Experts of a small language model.
Size: 11 layers, 25.8M parameters.
Experts: 40 experts in each of 10 layers, 64 GELU neurons an expert, 8 picks a token, a softmax router.
Training: a variant of Muon for the experts, 342M tokens, 5221 steps.
Below are experts of layer 2 (counted from 0) of a mixture-of-experts language model. Rows are named router (the router's row for the expert), up (a neuron's input weights, with its number) and show model dimensions 0-63. Each number is 500 + 50 x the weight over its row's rms, rounded and kept within 0 to 999. Numbers have three digits each.
After each expert's rows: a language model's description of what the expert responds to; "mostly gets" lists some tokens that are sent to it at least half of the time. This comes from a sample of Wikipedia text that the model never trained on.

# expert 8
router:556564503451485500501503407512493457517562433513540500527530500490424466462473510638617557431504552476537563527583506458517530590443512408520533501355553462510572484537409455518477458472452526
up0:588459504522554455487607544499561529591557540423435492390409531550447497529497534528543507462430532523565594468423447491510541534490424495546563548530504487509546518586425478424513594483468479
What it handles: Table cell separators. Pipe separators, blank cells and numbers inside wiki tables of election results, sports statistics and rosters, plus headers like Votes, Total.
mostly gets: " |", "|", " ", " 0", " —", " MF"

# expert 15
router:494526396543516474540518469491555526454582512544535549484525528546586543602502496510512523487374523491581454531552534568572548510482572518517564417646520458500440468498479534434472422454454438
up0:504553431431524467402497547458528538477491563483447556467495555508551483494442460463454447474533432542575422517509527479490470520507498487525443477440489467490466521531491485480522527555468502
What it handles: Capitals inside words. Capital letters and word pieces without a leading space inside acronyms, initials and all-caps table headers, such as P in CPBL, G in RPG.
mostly gets: "The", "L", "In", "R", "D", "S"

# expert 2
router:525517526520570444443575544540541481561542477548480505490538456463448511488488522402406354472530529558475610486497514498579497523515448457472541513534505457469544560411438487438463473456568537
up0:577496626457513552485633503554444401499499451482467524478486499527590508555473586435471521539470501560496459575534517481459550453426455573569558464490485526446462493487571497537469591600564439
What it handles: Word-final suffixes. Suffix pieces that end a word split into several tokens, mostly adjective and noun endings such as -ous, -ive, -ation, -ist, -ed.
mostly gets: "ation", "ics", "ed,", " States", "ley", "y,"

# expert 27
router:515431553480413489520475438492457470546502400414500584459502458402602554622464454555531536569445517511448452537526535521533501470424518466535432468493436458501513440575472456616491499501494499
up0:536527532528467444516552468460484467498540431372447539439526531600534453540441564439519525563497541455540580487459580502509563508460576552504504379568576576486481469494501451548503611475514483
What it handles: Pronouns and auxiliaries. Subject pronouns, not, to and be in narrative and quoted speech, such as he, it, I, not, be, also.
mostly gets: " he", " also", " It", " it", " He", " not"

# expert 39
router:601477491493535387464500557463508483495490446486570568454508535648478503521514499428498457429518518495536508498412445478523483553497462556565510486515415507451494566509460456488500556524531588
up0:493525493574592550530557484513504501490481447525587553487460524385566558539510493514481564514469454555529488401423456544504462455528451494466552562464476493634512518491534515516477520501384498
What it handles: Sentence-final words. Words fused with a final period and plain full stops ending sentences, such as time., members., area., s., ing..
mostly gets: "s.", " ==", ").", "es.", "ing.", "\"."

# expert 23
router:463466536466485516452516424434428454545488602464480509477571503429517570451503570500481537484492535570466446497567507479476581606460555474463522522485583506461485406471440530528493518464412480
up0:493541481572441461508471481533492486516516568498533491555478502506498536543507463502498517480434448637442503507458545521567479571488545571433469542501499482496488574576470478524365434483474464
What it handles: Digits in numbers. Digit pieces inside numbers in tables, statistics, dates and coordinates, especially after a comma or bar, such as 12 in 32,126.
mostly gets: " 0", " 2", " 6", "3", " 3", "1"

# expert 19
router:539486445538539522539484517383542552620525538533518489497455480588529396461578481477483440492529426544516587552513544507574507486540552508479432500507450507444474607486536561540428463529460450
up0:525521489532494549529528504504509505525526543553510412536541532566431497400503531468506483559443536516460513516447400443525478412482515522486501494494424452498560540560503449483560407427577462
What it handles: Institutional common nouns. Abstract nouns for institutions and fields, often after of or an adjective, such as law, government, culture, University, Party.
mostly gets: " University", " School", " work", " Party", " War", " government"

# expert 11
router:397458436554544456513538521486562515521533518547301336507441566516488413471461566461515493500524475457491466540514427436498494460419481521412555568456528600590483487460464516460583618619596524
up0:521490569477561505577465432517406448476439496533502493534548515489546539642529499457459511426498506528491414516560473437390453547560521464520436442585541468475474541528474495542431481551548448
What it handles: Location and direction words. Directions, prepositions and place words in geographic descriptions of settlements and roads, such as south of, located near, in, km.
mostly gets: " South", " North", "°", " West", " km", " former"

# expert 29
router:507574574471496495508439531465452497542467528497447566424525522426517568553531451479491497474481502484449443412482570508524479446564504466536393482544540544532496549567446508466409517442479544
up0:454489577495463480465517418470477482591593533448462537482520540478487473502474473581510526516526508484465490441527497499507528493509452594510437461513486495412459576583510469484381576432539520
What it handles: Verb endings and sports careers. Biography prose about careers: verb suffixes like -s and -ed, pronouns he and she, and prepositions like for, up after verbs.
mostly gets: "s", " for", " he", "ings", " him", " released"

# expert 13
router:458458499547543436470578630428495536498541463482537535420436471497397593337487519431412549548499548460594542545511570465492470499520378562383542485493472468505499434513509519458480466524433438
up0:582566546523483457521533480461472513481531495429487552325521506433516583484428435553519525376417503416487467487522483492466487483526501560493471533558498463539555511457484525522489542547480529
What it handles: Place and institution names. Words in names of countries, states, cities and institutions, such as United States, New York, North America, University, National.
mostly gets: " United", " South", " University", " American", " USA", " National"

# expert 30
router:475537516553488546469486490537460494523438525442515493482499654502483515530572463502436553447497430502497631407537519563558501471555437500523429511613460492582447491544482452533419512486490514
up0:512501590424478499418483486495481494449462509430540512524486517464456589616597480455487487427494517456544526380485543537500547476432515524495476372494499461553460496557472481543421554508451568
What it handles: Main verbs and participles. Content verbs and past participles after auxiliaries or "to", such as used, made, brought, encouraged, became, highlight.
mostly gets: " used", " made", " became", " began", " served", " held"

# expert 5
router:489477542489516550549451529522486471456462476554401496517491560428509480476497510623467553424579388561469505481554454602411522444425498456571504488543533491604523502534526448514499509562509438
up0:452480484510556517543569467513490447455464465531432418530564543463497493525527512518564585572565465510490535495550559565542515563343414499563583456515442480564527536520472477549595473585538537
What it handles: Word-initial letter pieces. Single letters or short first pieces of ordinary words right after articles and prepositions in prose, such as a f-ountain, a m-ere, p-ivotal.
mostly gets: " d", " \"", " b", " c", " p", " s"

# expert 32
router:456508469477431480498430468520503514586423471554502417518495577491546528457479501504533475480515521441553449446530552487591478445455412430509501492498419489500528525469482556512480404430412529
up0:521494424538468487538532473553457582546427577447504476510488558582530494536521483524513568537521463540451554440473426459506522532517466469539507526515471481406524482527458544531471503469447583
What it handles: Verbs and connectives. Function words in prose following a subject or comma: was, is, were, which, and, also, has, that, but.
mostly gets: " is", " that", " was", " he", " also", " which"